Experts of a small language model.
Size: 10 layers, width 384, vocabulary 38385, 77.9M parameters.
Experts: 128 squared ReLU neurons an expert, 4 picks a token, a sigmoid router.
Below are experts of layer 4 (counted from 0) of a mixture-of-experts language model. Rows are named router (the router's row for the expert), up (a neuron's input weights, with its number) and show model dimensions 320-383. Each number is 500 + 50 x the weight over its row's rms, rounded and kept within 0 to 999. Numbers have three digits each.
Before each expert's rows: "mostly gets" lists some tokens that are sent to it at least half of the time. This comes from a sample of Wikipedia text that the model never trained on.

# expert 36
mostly gets: " time", " years", " season", " year", " day", " January"
router:548535466480500530535615473469561478492467409511524445459504520490496470539469542481446466499662451471523496520499500468516582553474587613547427512561523647491437503447528598450508486468480576
up9:371489455537440480527493478438537461542589493468455522452499430501545540459434506539565588497480405588481433446522504490511534463478532375559516458549589492501531467508466581529557491503485445
up10:477519594504561485390503440535505494473460505553407445530452545496547526504525368484514503458523463443484483511540497573494631563486493539524502534532471488480542416500511493450413563509402428
up11:443462413573469433499446488561575480540451519429489430505493425552528407509470548446547504486491563507505443481368469558464521451405507549366437528434502491476507400509468590453465487454456494
up12:488510558566502445451565453540488581536518469480613498492517548435464510556518528598488472482574541461584405484525476533525525544509514536483497557480504465473472580468497467490444561430468517
up13:601613460606504482498468450412533561518423514510486558480498589477511600463516508473545545570545479463515529504542458602470585568412523451513581475523476554459561422488460596523539536498474568
up14:422465538565497478513506509485510541440402508506559398587485458503531485410471578528481597544491463449492465531565465426543518527475577551527458488535559589582376448496362442520474503528574522
up15:551458496517412572523508426572556454484485378502461490580517398435506476459441529552483464540525513577551571507502463482551500506452481462598435450519503428554478471526506537497435454528452485
up16:455519521490350474452433546499496559443515454461579508617481488422504470462509408397510541488449491539525470507447527519531517467573528501576470440533585588571469547482536527509519485527565524

# expert 25
mostly gets: " \"", "\"", "===", " =\n\n", "'", "===="
router:551516498490399608549457463412500498362439454567564543406432457469560558405618400459438439423554508463519509542535550503421525560490519577616415499554481492481478498532526573516494551489478461
up2:512467434538468495486485541525524435459507481472388586565513575524442507456457407488391554474488505477531526472487470535500526503599591539596510505576502512507608483482466464392448494440487494
up3:524492465492572565477450473483446571472521552508501491496464504559507563460538479484568507417450510477432531454551507562506535477523501442481517526527528513572452493522501494386536497507511474
up4:442504456408411441563422530623448581527547599497467571482502571409556399471547483484416506436523428514552450459541590478494431487510481575457453467553547557486486540538525524609595472478494505
up5:467523505457456545391551562446500581472564573579503528534461469516516562489520443468508444484515437535505533535612499564494578514493508572466505510491487524418525536457465530510511463425413441
up6:486438516478517490539441472488550537512541569534491538483491542455569499385449555465455574542455433482437545509467588459440424487400436513504568480472497532415470566462521494464500543527452551
up7:551522565553517477486490529408503471427514465593419503489471526468541501450605459401519385490472460459509440424574435507463513529541547481436535483540449437468504469597417457510489465425521476
up8:544543498412429449516432536505556532518506545500565534479460628559492486547479471475508525522540502464492565517550594467553465469555419477443439574471541533431506514389468427543553474461490557
up9:559425531475507513410517521506440459494514504494504613529500459560541644495460454560453553441554572384493534547565480495474554591539478498516430554526453483477466466472454448381518480434451491

# expert 3
mostly gets: " released", " died", " began", " moved", " started", " went"
router:534571422458495491586563497431570511441447476502526558430382510527454467581512466421472490537524536492569458480450477485401561486457435459531466495600569551486500470502481546438535487485487464
up0:538486520476431514496509534499411539479498537468506537434445573472550517522535591468512543463495434585551517510511510491517404501476507468500495448472453448549460569462585519427445480485442552
up1:483560538484521398472431516554456643454521528430567535543450520506549447523551494422485485465612545537511477452479530552425510489525545475412447451454407550493402467455580463598598487550597501
up2:517586486440495442548443536475476533471515487536546535500456486555456487358517509503521407555514569503461551405418409622449591436487511450494458501528617504382513506479490568418504458463514509
up3:513518373513565529468448529560524449509569511503464616510434446445434563476437489482545476500565525488529457429488505460509517451532590483480510408479578519509400567587467545483528502445485495
up4:497384469507395478483466432571445511443496492410523631573436524534546446499514498429577466508400526494483554424551524477644478548439574450620529511542570516563595490537520498488562445588526450
up5:542537407440515534514493531432450554504481482501610500434595499504455563493485480547493581494504592558438385505519556479482558504501550374477486482404521489529529581556486485526497454487439504
up6:545488555531579438413560475562560505545492435458568599571442508452446527560413505520507465490430483605587509551512543460495464452382522522533488499586575513482455459532507507635522456486516485
up7:569480496484487562523573519453441499490421518491532586511416472470489571545508454506567484525510504486488478550439485550416558469530413511564612532519438505552577513545607585393435486479521517

# expert 77
mostly gets: " Succeeded", " Preceded", " Genus", " Coordinates", " Website", " Phylum"
router:625516478550524529503478571464484586478542565533467530427473442523440482531534508457491431475508421593528442543454564525471460615493543484650451492563493549494517559534547472478435467518349442
up0:482547472495471464562409532519555519402533533489503525498490490494487423399573489541470461474442499476492462454478596554478450528460403524439468445548525637441599402474502483540519473465520438
up1:502518452562584491582422497506466498502514503497578508537412461469631523499487558479571584575523498514525471489437553535494460528490518564566473409429449503529484429397504553519517574489518534
up2:517446554504567487387541548571580494497454563459579550580414492581431589554547531474521490556418422515434458579520523502596510441431443517478414547597532571553477554473519525508559470553542395
up3:491488633567459515476484504487499462488484419453538523515538435482495470491516501530481497445493597536559558561495466459484509542447438503537448533540550599489533541527515538492455471550526563
up4:515554523525496455561498523496453432548481500620479602508477526565484464457494549501487435540546542627484468552543601497545569545513462460557536588539475516516472438449470523513519415471509454
up5:469437476495506499549467427487441434527460641547501514446455394524465532520484427477552527494524475515481565428577550426531402505478561458547494527549486468480535452616528524545492521450542534
up6:515519503448473487467546456477468485466453562594430583475373492526485474553494494453513497503403467496507546396566475481470486551530586491521466544482544507492531435478452462464576511418471555
up7:577497428553474513521530495467450607515545438559535543505577538414491479471437617535458519388484456505541573473487632531540440566458484539485435477548479545523532456477575433439466570474505553

# expert 54
mostly gets: " Location", " Votes", " MPC", " %", " Apps", " JPL"
router:629493468430573502574516484469631509425455470458530494501459475501478484519509462510427511563517391504501430513422461472477541565413521609484500519526533559379456444502479509429459515477417501
up0:558497487465448439491452482516407580522515596458587532472371500540439499520460525510516377576538458472528494530578494499557590494425563549494522476522468443459501439389572513586476583472495475
up1:472574416508475555486436461517508507510494489507558486525441507469505409466458554470564561493440410556464468508507510498409403498447461490373476523443410574563516475478436442512518538386536417
up2:440433454449461532523524519458527538504500511471548505495504539432537524537499611437462536462590511503449553478531532488434533503479612517611591431517506480588541528502481517415450470462453475
up3:508437618390557496456513516616573427525445445523511420518469525466448447466548620502437491533538542465517468464499587484468528497458531394490502459540584562413457524498540491613506595548544522
up4:501491539531454560474515439568426470482499467460580418482453534503448385560478498440506459532452464482499507508543422489397543474550507529523478559506529530524534540425460468462571381406572486
up5:498528471522420382515493478390525445555557534470461438556516417511455492578505500399461469550505497583573512479519506473445521538512470590494396466584527546445432486548463494459542517497497452
up6:446528528450525559449549392541431603493488589494535554481480487578499427570485438413441548519415435530504476564500431410478492583441503586431548512560595512570521548519606500528492549534465556
up7:590514549396543492549579545503476488440420483502479514533525486418478476500569521484427566493573447493517471517454489569553495489521501605507460378469543428499538485549473478494462422506523522

# expert 20
mostly gets: " was", " is", " were", " are", " has", " they"
router:512588445428601545546517513490555513425460440549492421445463460503424452617464440459439428531526431526575499466570525510449511558571563509574533500553496509567508510532589515467436542494446536
up2:512500429542555476481491503453485441475468445505579454516501436577552547414487463546503475479471388607625593479470455487455518492525494511472417460479471416461366534511528562488529553407434486
up3:461446434452474466491508414568437431481563442495357479561607532476503462464399510428478560491526494516465407449558468459515509583451537459580533523481521493571483534432472535512453557511508391
up4:536546460500565517469531462477483415483476507505509607457433489477513463512547543519495407540496535418521488525537449487569457499469510463504492492560495508489424595424489571515538484564556488
up5:581448521552487492503544431536529508467470516513544452530427482448534601396539484447515495470493549550451536516477510558483488524493511565552535521503475485531544519498580495482477468430430502
up6:522493591512520636486474472460514526551484494593420467462381554471469543499515421573476529532601535575503514456424649510475570454542503549456475472464459519545520563552475457514530444565457543
up7:578490473424498549468387500554460396495463408454374473579443526593503603551394497443519608517539535567565463521427523451469524503519430508490482565519493449526521490491493566512437498481468421
up8:497569512442535424465541535495473461563557503475520477528447554478541472485484459481406511502486529472609425457590469449603432556533578497537570507547507491468489481516502477429504539470424477
up9:563533535498484525518542532490482525508445542517474515483520492470508475453500528408450574469423479518501576446514502503587626534489586426462546413533490520520533548577527499535483578535438490

# expert 5
mostly gets: "″W", " addition", " century", " well", " Clade", " year"
router:524567407503535535581459480473493512503447490557555426415516457481400462562498459451416464458533518479442426472531560487465526487450551589571479487564541653570509555469520504430450501404455454
up0:543450454505519496457490548459611482542500669486466428509537461580548490574499461429494509484593562625428517508428452583532450559506484570472534451473443508547492454536490502532523456513411495
up1:562527544493581494411457494519543515511466506539607503580590549433494514484553458535396498566474466486461385590551576499531455519469509425591539566559546556458412436461584461439443498430498462
up2:447601507563473494577486562511480497484541473540499424483589576480542479444501484438473597521419455537420465507554466472484553443502526522556468625496488531486496521496479438568513493576504529
up3:462539494433420484562560491504474559533466481547543486483536516390559503534450478527529559441599419546535553531572468436458460543514532547531544538546499443510511464569519472550545557504481469
up4:533476567568452564547608454429466492487596520463460473463459500492471508433410521503443566513517560582477464436511381521522576494491443408519520527528455453491538494542468504456500510485492455
up5:464532424491571541505522447443523501527493524462428416429451536576444463481481514541514547531491512594399476493506473587478500557466508544558539509451517486489381502475526485601529444474449574
up6:504509426450431534575506488584433572526440463555451478461539425451465583435346443561449564484440469492452446569509508571563486493544542598467541482563524543511487475592570592398536496530422465
up7:458493503443553485472541404483496501560514517492562398515475510465448464524433433446560468518537485597495385489507430439529480457476536541469534499562531485593509507487397461543444518486479551

# expert 4
mostly gets: " century", "–present", " ago", "-century", "Background", "----"
router:488511481487500560538569536449583493465481431489579473517535482445478410451545491492419445428565480405533441597557504485533538585523498531540452508539531604516457434527446584498530461346475438
up0:557535573499518539415491482556453495529584440453491545513502592561535462503510493555482449549568555468518503567530479571511490572524540462502567540557458493532486482507566516554505518555450499
up1:500511546457545461494496459492472417553449516516543500529480504516511528485449510486516425537553537429422391530468420493447561512496516499502463447442489496513571565512476537522589514515468526
up2:485552494465494500537534500521535490433490479571428507565611462492573465493533493443396477483533502482558479536489567375478496573534561558428514460439478439540479563512443586369427505498517413
up3:405562486549431481532484505535513532478446530532600555421512536479528579432435477521405501486503512456506572553482445512508450513457461462492454473541552513561471483491481523566465503500488469
up4:548535579421461499576459491576487526576474586502575503508502517500445506460433538536495596514510519449477480484522492545493451529494485422529418584454515480518432423525514483431495457455462440
up5:484566508466510510497539594643540550476509535490429423522455528483658504548585531467501505427557443482481582499470477543548467515488580510501444484517643445499521540543479464420508539495522461
up6:526453396542432564514448488569477562421557544420538408469583496552509488557440415459583505528472542420493501489568454519439454504489550536455512440529504490460492542531506499527530435485596539
up7:433513507536467534468552500459467515526555542519533544474426541425530494447504468530438565497549529528465384537521550543518503539538525548502457593506554483461391478446403541511472427505531535

# expert 7
mostly gets: " et", " ibn", " de", " &", "',", " da"
router:558506454444463532558457505425597510430408479518547457433528451526474431460503405486518493361547485516508495462520596509464551627546561461544527510517540497364471482542586535495531488369501434
up2:544511613455536533598466497468524519567560561445481502524446527516451417500540540464506536529609483518544465605442562434488528500589501493468460572442555600488504391537489469498448540494470502
up3:491512514551571592521495561533497525508544467511412530610506553529444448460572458458539552458492438549520547516440502549407482511429489470490482465429560467570430371408544491500579558456469447
up4:536523558509489458515407438479445537440443585484446478473482509436469595513514552584491535459517523580515472486431549441490555497507611431517504387434423493497528505456523491443589474548465490
up5:522483472504461535479600465418514519488421430423602563488457499530519592441497514555536563496500381555491464556567481470444590494532502498416466530493474501418460520473503535511429426392507453
up6:506459533543473554557523551496471370478438561506463521474553506458408455530449459532588451448471487471367534547461414490445419570434519487563494547551515394664434502584551469499479518575561471
up7:596461510564508511460568470407511397498559492501557502570517415502590553508473478482510514486556518486456448451575494472434491547570519509505530513549415522480492418488473450502527501533523516
up8:515440457477525460455484486433487499530393496535511498518444602461471540519446487456484543479419533619476471491459555478554468503463468542447461538496545558396475528481545421491464451509439402
up9:545404486396456497479449551484536569496526498485489504553472533534457533426501489523521563529517469526461507473524611491497461488505535430422555488501510532398533582465596527458454441517430525

# expert 62
mostly gets: " Coordinates", " •", " Binomial", "″E", " MPC", " UTC"
router:575619503528569510511512482366460464491540464495522447477492502460429352521575487431459504472537378559499455483404546471491519510452482470482447537519571529469456538526420430519426430492456482
up9:517494532445490566448498504548492424513470564582473560509462514560539441527416491463461445479541550563446474549502543485577614429486482547533557469462420463519494472540499454477456504592491491
up10:511542474507449568497463483554444501496480498543484450459480473468515519633541460418586475478547492506508415522542465505559598585458448448494434581520510504471534498403493565513515611589591565
up11:488564541564532543531553511524546523438471521462519482531551477510460473462571499435538511504540438479491457525409502420665525455459457478477366445561454594483598537504535618458412506521500453
up12:452550506501462461618555467544504463497427542494484585439454604621466467457457435538395391434520446597452500504520457615536453551467466484538444481585551470523488526458467522504529437663519496
up13:543515573528471506503568490539462503556500555519516514476482436501472526485505442601499453557527521533515548552578476554498525504449503481460493479547473494525519474466540464451571457552437556
up14:530448578505479467532465520418587457490604467553520552589547541508497453605590435535413544543424468452512467506428554506509477547458494513453482492419444608510464507579593457434415502452503541
up15:524445499593529526516517412521507512496457500517477546599451483549478483549519521474385537459522624552602504542482428392616514515370493478470519510572578391507482542550545468573540547421414539
up16:533544484463550619416493435491448543543573451509604532490541532409482545513559583471420472504445465410506437484440528418522485471557343477563506490545487463501431420503487514475476461461414523

# expert 17
mostly gets: " used", " won", " played", " received", " made", " began"
router:510486423458439495557571406408510603402512453522486547456398519518406425526540407482449494535561496497563468425455482486439507562520538412577431543531543521506546506505496504465527496535491525
up0:519423555568543456561545444486458516518484630482455453489433446487504553514489531390506422442550529474572498523530447562569468458504534513545443499456476558449474498496542426523449468565522550
up1:504391455458506432460440457523441431470493525540507508553506414560494549564558555513453558468456557545557426521465430449437510562526480454580585412470441508587443495421493452500484552530461529
up2:564546485508536483585457520461483484531505449637482540581479492505582492517509429618460467483523532606531396473424529459556453479515414463567534474484518519448425539482482557567471475475516545
up3:485594488511561522474574554501458356524536437456511522572503457529389484554475452533440454531502544525442497560441477536475519484577581551489608519495488526498566440491512525529497559533485573
up4:592463522552494556532548507558448478415486601445490475500447513541489474495529494517492472583433496449538531401507577495531515471485495488458417511457513530456535570468466538552466415564539426
up5:418462567519401441524540504443486455499564528503567543593362480462436598392538495459555540471547553549552502553550504412544562481504473455500543463523528539533493575510491533508583533399448563
up6:471468464428540536470535494475441561476549504453480553508466533539486411545393446515519526484530556547519439517564408514436572577592387376514540462454679485449467523498476543493551476439476529
up7:550488532490546579504483451437424469522513537530459485468450553453430487558541432576403497490454524556462407428452559528515589445491521431517529445508457536595550440512539521424464508492516499

# expert 71
mostly gets: "|", "\":", " :", " -", " entitled", " titled"
router:548554456534431569488489487484450571446558562536577499523375557577441494500501486513490449424577465548504499437464523487516539538462484416514528576500509556482446456540497529471534562446480470
up7:527505445545524530493544550495492480488580496555459594429447464519500520556516501551516495490452437480480583489470434467465471609480499505408464570569498525583510392481427402518502616538517382
up8:477536449534532543543519578529505505516481400448538597509582493406525447511453494524469479537465556644463575480442491487536516474466493527446438444500440490418489504424596509546480583395509491
up9:504484515528558502426468477489535544478482496505428487533554487501462572448450539479471375450467455551526497516503495464503518493456389527481509495499476398436437440471470427480474562540475435
up10:503527576429616480543544446446396515570456478598390521486517480461469475494550501471562469414474527519475530533513541433489509495586512472508533537523481531595457566500461509464474493547546371
up11:575474578605527403508448522516499430546466432464570475579463507423454458413504450518506481524516447437563424535465507559489534509539535472543500500530456362446509457483473454452528576463526466
up12:550463497464473474499490468577459472533550441514485520544524436457432553417492493524520508476515436551474491519487472574460447468421537468551483484576552517539381517559500492484521512448563425
up13:498505493519464578563419470437480558508489557519544549482401549565518490419515464516538522486530444461502458492518518543535537599465563551433484511497444605507447513522431558507424544464504523
up14:468553506473390580453587514519528492488539538555491537519450517557562492506548543564435558463453524515433579542543645549521403404449466435491529471538490494493458564471534483513474560480381518

# expert 30
mostly gets: " John", " James", " George", " William", " Robert", " Thomas"
router:503492478465457543558480477474458496453518449532586574437466454402532519544562338468494351427517484504435463499524533513514533577552509490550443551450535573465516472525534461517519566426478502
up0:508554476505494584428607585477545511497505466537495529530533346477486385442467571500446494481497390478465532502526478494412501534510410484571559435577496517376468447486543499590424558379462413
up1:454526511513482507450493421491529491514549530458514388494529555457459540513476394469561453473561516556560519440492490483508517509515592470498518487604533450476471466492513488506478518500476589
up2:513478448463498536529549520509462524484530464515541457425515503500554595458497470498515481554500523500531485420462550499469653481570458414453532550452469474468469570439437547458470489456516437
up3:503461572540544441538517478451509649523534571482417489555441485459494538611491505479436502567504567546456501555560453456510375466463435388524410594507448515571469460470525480450489514519510515
up4:489605490485401514535496563526562494457464548363487490465558403522493453540537524487562479495533479516474523522497546504527525612462533403524507476511478519537503435493509483461507480596482441
up5:570443457483532608511459533539461581450560488531484489389512468525473575465585448444457483404420510557493621562517456426511503570544543567491501479439519571492518470491558534522535421565454437
up6:535485502484518548418523578546601509565477452513449570530491461455481460457518587483509553489507516381448539466391450432507477497458546470583424446438583486480450478573461524450399495519509468
up7:464563485528604534468536461417433490460431516519438465466497510500477486578463510561530537438477474566562478591524506430523523489467567573444520491469506524458486462508487543518470492477487546

# expert 76
mostly gets: "|", "=", " |", "Representing", " GK", " defeating"
router:539591484547423529535564542493497573456523493530551429468455484581474395443492504472492431394525459593536451491550479480482448536576473461547398560500469575530456463512499477512493478468448495
up0:387567610456522496563496533522623419462479550550484564422461555485428523443420531409609475537538545486518531521456471548523459560412451486500548483491414516489483509461425508436491502480469416
up1:510578433495504478517453547523541547491520505455489564568489509498546510599518550562493468439431558509511429503476448439360523511513521448528496510490545559539635615543374511537429517426536471
up2:448463545429524528557469490592407484496440449573487561541456523505503436483452496495592458543438488450556549510448500547544484467467548452467462391530519448472472611543468534578456452355419510
up3:485405520469481497566499543466500495521457536491547429420451617538543467500447521528565477508605439448485465507481403443482463528514547447491479481582533434522496522594553599542468497567510480
up4:513484498550591475465500502475407524423493523570501529405494490538567529488531575481509530545512487621419510466506511544506467479427482490509576538498536637577488434552468418621581505447471490
up5:541495569515421495542593480485548469486452535575396507413497547544431495472413526521520541513489458552469448391471498618461500437512513563476398478367527474545547434479481433541492497430553523
up6:433560481497534555507493434522560502495515371590546493504563588596499497419505596542500507532518434488529415538417537495603544494423468473533476395452501573524416441473490404565572473457496554
up7:407492599494460538603511538533545438576512449498549561455388419545449528489593429501472561455458461513555492495475499441497442530390493471410538455498433449503507468542494461606499491449447490

# expert 28
mostly gets: "==", "===", "====", " However", "=", " During"
router:560528449463465562548520534434563466443530536512518387518463458547513499502508480494468497423544431539488491548541492495578530557550524567543481442543537492537358478462471535432482587481496564
up0:534539463567432561487553625426493484465498536508470471567473575421436554473522483442474503446469607446513467460414516499581465602488474500552523472583483416470544535479515475426510508477414548
up1:554521475554529470507476510528475624497461590520458489441518625565451564476469493447468539548574434520551485538543432460479522555543492475460539587486437534409507477426473495508514471499466476
up2:515461604528539546469511431473530516492454525516543524554512594599354487506500501458541521606549426531596491538475491510441487472503472559542454536584462534482435478510559528484449503613448546
up3:417527385432544479515434485541526556425618475498498537619511524574553519527503470459472436531481447495468595426426467521532535433527589536427488516496480571614490515441507546582468530519441542
up4:486537520436470582464530559516561521485406609544394507455463430426475616476439494612565468467488436531502522507500465459484571546480551506517554403459492467552519525558493392546469573512484557
up5:513490468511512435504497509463508423526445595443482467438511454544495438617506525560572473510571458472608478469479573405428514446522510450499526500574540533532517514468601547466496506442458499
up6:484524512473539500446528510489526428509529490502568479595426409504516504588497527567544476456593391510496559446501354524436518527462514451497500489568556568465474434437466509456535466553523528
up7:534448497452475503646446473531475521507521494613464558560479430550522596445649501433512496401489503503488504520580456631534453481499541489428559509459526506413489466570436479423537523508436420

# expert 73
mostly gets: " &", " and", "',", " Operation", " or", "featuring"
router:576485431422500588535491522452523528443451487552524519450499546457475477462570508530455449330544361527532460512513488435463510598529510453527519577562523556405438532478488529494449476491469552
up0:563570492502462497653529600552617434485486531489589450438471497434460518550456454479447467449466478529476521505492595497554447551505453434544533497481552454572535493480438467480542525435486473
up1:446401506493427493472469500521543489572553509489491513508531443404578487442530571537582544491474458454508464442504495466493452509580460500581418572461487464461430491571426466544523499479525447
up2:521532534512553593533557455515493464519342445473590507425427509492552483425483518467548532546465385580510433454550554526533613534400524481472514458509474540480440473438457565552552486525551557
up3:529597599524560504525558611520589396543454563439474480512462547514558547466523558557430442403547524459460471613581442635490580545593459530499556560553446371425458500556540422513472535445508500
up4:631535544503530558482447519393524568475408488480390524472496571602507465643497510482575577418510449474428432546534484455506533544443469493466575439446522526450459467546451458471428546538415491
up5:512519561565469478487567532539535541519540501611467560554496518581504459452462497519584542604467545448584562500520430592551479488520434510443550481468549553524373350478542393504464536476475461
up6:553562495510518575437542476559446526483435487445465503544453504400487414490463475519557430482468474586492483468441533552488496539483473529517447489526514484480436523478531495458530536514495512
up7:525463492533524529551596542462504524464448490462512504545432457548385538472480417524503448540488541403529554510485380600564489532458451472482542336612527441467462460507500515484484518549547611

# expert 75
mostly gets: " was", " is", " were", " are", " has", " been"
router:523630420350516524567570496443500580405459465551447414480426475556443435513449383462470445532516444487541502468577485505498468632557535452533517569511543497486534481530497554452484464467505516
up0:535513607538533543475482544455585530601559526480446461462454493412472551527514545416441515473543554391434603449558423512493469450618495508477522475514478479524479488506573552429492562469501537
up1:580530463618499518498455431465488497532533528468486407564525498502538445473399499481557581493458530383517460435546517479460529580497492433518508520548442551484605594379499486473466503516504537
up2:450495506443496575548527462480410548439481555553547546501521567449517473456476508426395363458456529413465414490490570436471542570524506491517514470511494486436402460462464574463478597427450524
up3:557451544504489528455599537576467501466559473448532529450623437432635589459447502434458471552494449524514492489446535489418495545522507533523399531549492551521464502540558410445504576503483505
up4:506521458496578522425608465463382539482528566445505444431471487530452537532369496544476503545527393545610502517507576453469561490439500525466463543488536563517565510429465473551535514439456492
up5:463468498396439533482486588511464487476534410565497496455512544530555476417513447454532460447468542469498528500531435464504549468531517444532519496475603529529458581461472448527560487525537536
up6:438506520403435523556570510497354476435503539486441532482552543451496557578436557501556550493525495499526460516531473472478411553538503464444466548455444441570495490492463467503519479482515489
up7:469498537485508501439562488486537526498489438539474417522481466556638457435508456519510453482465389520435550482431438556449467571565536592442494576490543498409511479462534610464507468369428453

# expert 45
mostly gets: "\n", ")\n", "==\n", " |\n", ".\n", ".\n\n"
router:578555436465468540587506503462501486468441466502518556516469573448534458588538434397461359405517473496477445472448536502460482580520507447547513512609525538423464514519482441501530465404489474
up2:514523511387470524451500481536529510444505543532428571461452552501518571483561506439574482503448468533510396465567477475567533477516599455499510529405474518406491494481553451470537453459540509
up3:570475583513431417500528498415499485449492461463476525497521481444463563578443427509471398567562449471579578480479466533667464595471596468568508508551529473490541503451522582556508497534440471
up4:490499610494550508475410534511511506453522527508461526492492562472483477458647499488525535502488529505471365442501549526461489595519509494501577549473519479480452549530523469508369503529486535
up5:613519495431534455555508479556586514492471542501528442470573481383430517407476570526468431436440479442549431475523416503606441538592453404496416507490597477472505496507526450495513561507403500
up6:433497419520503582479528445478467600494433526499415607482525597541534509549464520502536503460417466557445415414468493489550484485558487431504503586488517483485476482516480640544477493519363467
up7:524493557458462543565546487449527496486500444476578514500516529399579552542442473570537457504567516519457610556471447477543458503494501403541560532505491484530477514404499523538527564422526488
up8:500539478462456503524518460436448481421496475461464467545511460409430546552555571528492547451453519432538425449588466540552441529528599562464448447507570504537601430559520489437542417471502480
up9:406538513493493374511478479507451493469588503495511505533532493569588530403440516488496664470483550555523457489460487474521508498501563430491446500426441478496480569462485519554572497488455531

# expert 49
mostly gets: " Steve", " Los", " Mike", " FRA", " GER", " Jean"
router:493493464464462545486485484477507521494505522529463451481497520504485454484512387483467363427536385457434481534476527498548465513554564494527488572489523622429491515516569468471548500345425519
up0:510480459434502539436539530583477456501459458521512485494447530469522495532574458435477489578476610586510514483512521624547519595505598450498509572598480515458530557483481492510549627483461506
up1:481473456433549453513565449505539645509535485634370462562487489483518472530525531552524546491428549599481508500470393484575505538508509515513554446570464483491485531478490539602474538545583588
up2:469549491470573463451430447497471532533547588546459508498484485411466483577461531626568525553488495454546578474405448460575440506469551524453549495480498482511447508547499460502520457481530502
up3:497399565515382542517479517496541510528547461531429508454442510463437474610570492525466439519451490456523412597613462518510511564502500578487459452531455536438504450484530492522543458508448541
up4:577499462500437527459514519462519403488577581574398654498449517480503444495573509448434513488489431453437501590569492455550517507510545395608459516518414542472464519559454519452459439446533489
up5:462468488444403459455561568597528444557459458581383507531495526494445516574502562493461521498427462462509512539475436546489561494512508597462472517526439495477595440587501511513544586510568472
up6:461424526477467508550535418494650586465540488560524402449479578596504521520570489535525487498572409551498468477535377537566454394454527515506427502454560528618439602534570541557574472462369511
up7:535418476568486477469517571488384437555435471562466534550477525482479435440497499444539545612526462494556563550491510464454514394415628541521396463458540490547460483473476560462492539549436564

# expert 33
mostly gets: " politician", " footballer", " member", " manager", " writer", " actress"
router:594522452534481521533462506463548612471526502470486525475468582531522547485583477459402499465568496459477459497537488536415547590435500470631471542534520600499430480510518372532453532499485434
up0:524602479487565392510532538488529518527503439495562404511497458493562534528504559515522481475519529609441492455447531376413481462491454521402536518547467484450430512524478485529571479561503585
up1:424575433526590505548555515448552474524497500524531418503591517556459519465470445504500507504590473515471560513543612537389532554451530433426450474453592425500517509454498509481424612501510468
up2:477466436578581503524468532481563535536566456598406512519482537451505498403564440505504437549495508481505516607446451542520476587519448466562599483451533528516467601609487478460473555554499496
up3:537510426498517500505451506548504580455499536476477443573454546419480560503574508452537506455421569513576491453528471529606538536496524552539444548544472472531529456601526527501520373498433454
up4:551512444578518501545448548435539518554489511477507505524439565506532465418446480620548532488508463502528508459532407482450571509475601416475481495490539519564522499511455561425526482408536562
up5:528526417484533447466614521561416483475559465578536457489509477475496449561471500501467431546548384596436573478463434489470513504550480518445421573497538526529534541573420454464569437420535416
up6:482524388482509575478485609465516562480551511556464433542504477480476506427509493533500366540465507489429467562542527462532489542529482540465546458421474452422530523537446468513432488535408517
up7:489511451438485528478528520560461526536443510435496527481500595518454436440428508424517410527512442571596542475598406462585486525425521618443524547501387554549468411407465491417430503460477466

# expert 46
mostly gets: "%", ")", "}", "°W", " Championship", " Award"
router:567614431453517536554491535429552531410470407539495488464463500429517501538572497391459379489565510513472451487478538498395543503439587543541458432503510584461446432509501529534490493479499454
up2:550472538512560520622460512505527577454517481505515549547544611503401534505508498522496452483600556421563585538542495521472459512472493546489508418462480496546462459426590540571445509463576497
up3:447471438505504495556468525548484553569510428461486481524464546553546506649413496525479474537543469534535502431467508487508499495449512610430392517524485466481518581552466514553505513484533475
up4:416495612508439457566525555479462462495472539436543512455481528453607509499448539458619492529509467461535498509517533473475361523461419499448501532562489518529466479472413505472428472430543481
up5:458524591518563617526457485476579467459522559553542426481455541456606468387471508376498580442451348559454497466456426643515452577461552531474461503477415509479508565548466477439536623436521503
up6:482456419478490528502461461537361521511519548541517517433582554489522424545545530474471508487527472418522512538481477533368575547488509552437528488476494525511532483431543416457561501474416499
up7:491484436540474534435650506445482452525611521516507493481486515461513572497498535502538548473467509501488387500446541535530539436547511530511492529534490557459418499484554566494578598469490546
up8:509542469441425550465526504467551546528461524543419502427497477469489480529513586470494397527451572522508501475467522500468415483532395478435478502545529425503510491442425526513587610535433529
up9:468484583555545580548612540459466500457572499520513576438490508446392547526542530507538522403481442500469559454367524559455527453531498628477484570563506493479532490522461486567464543451532431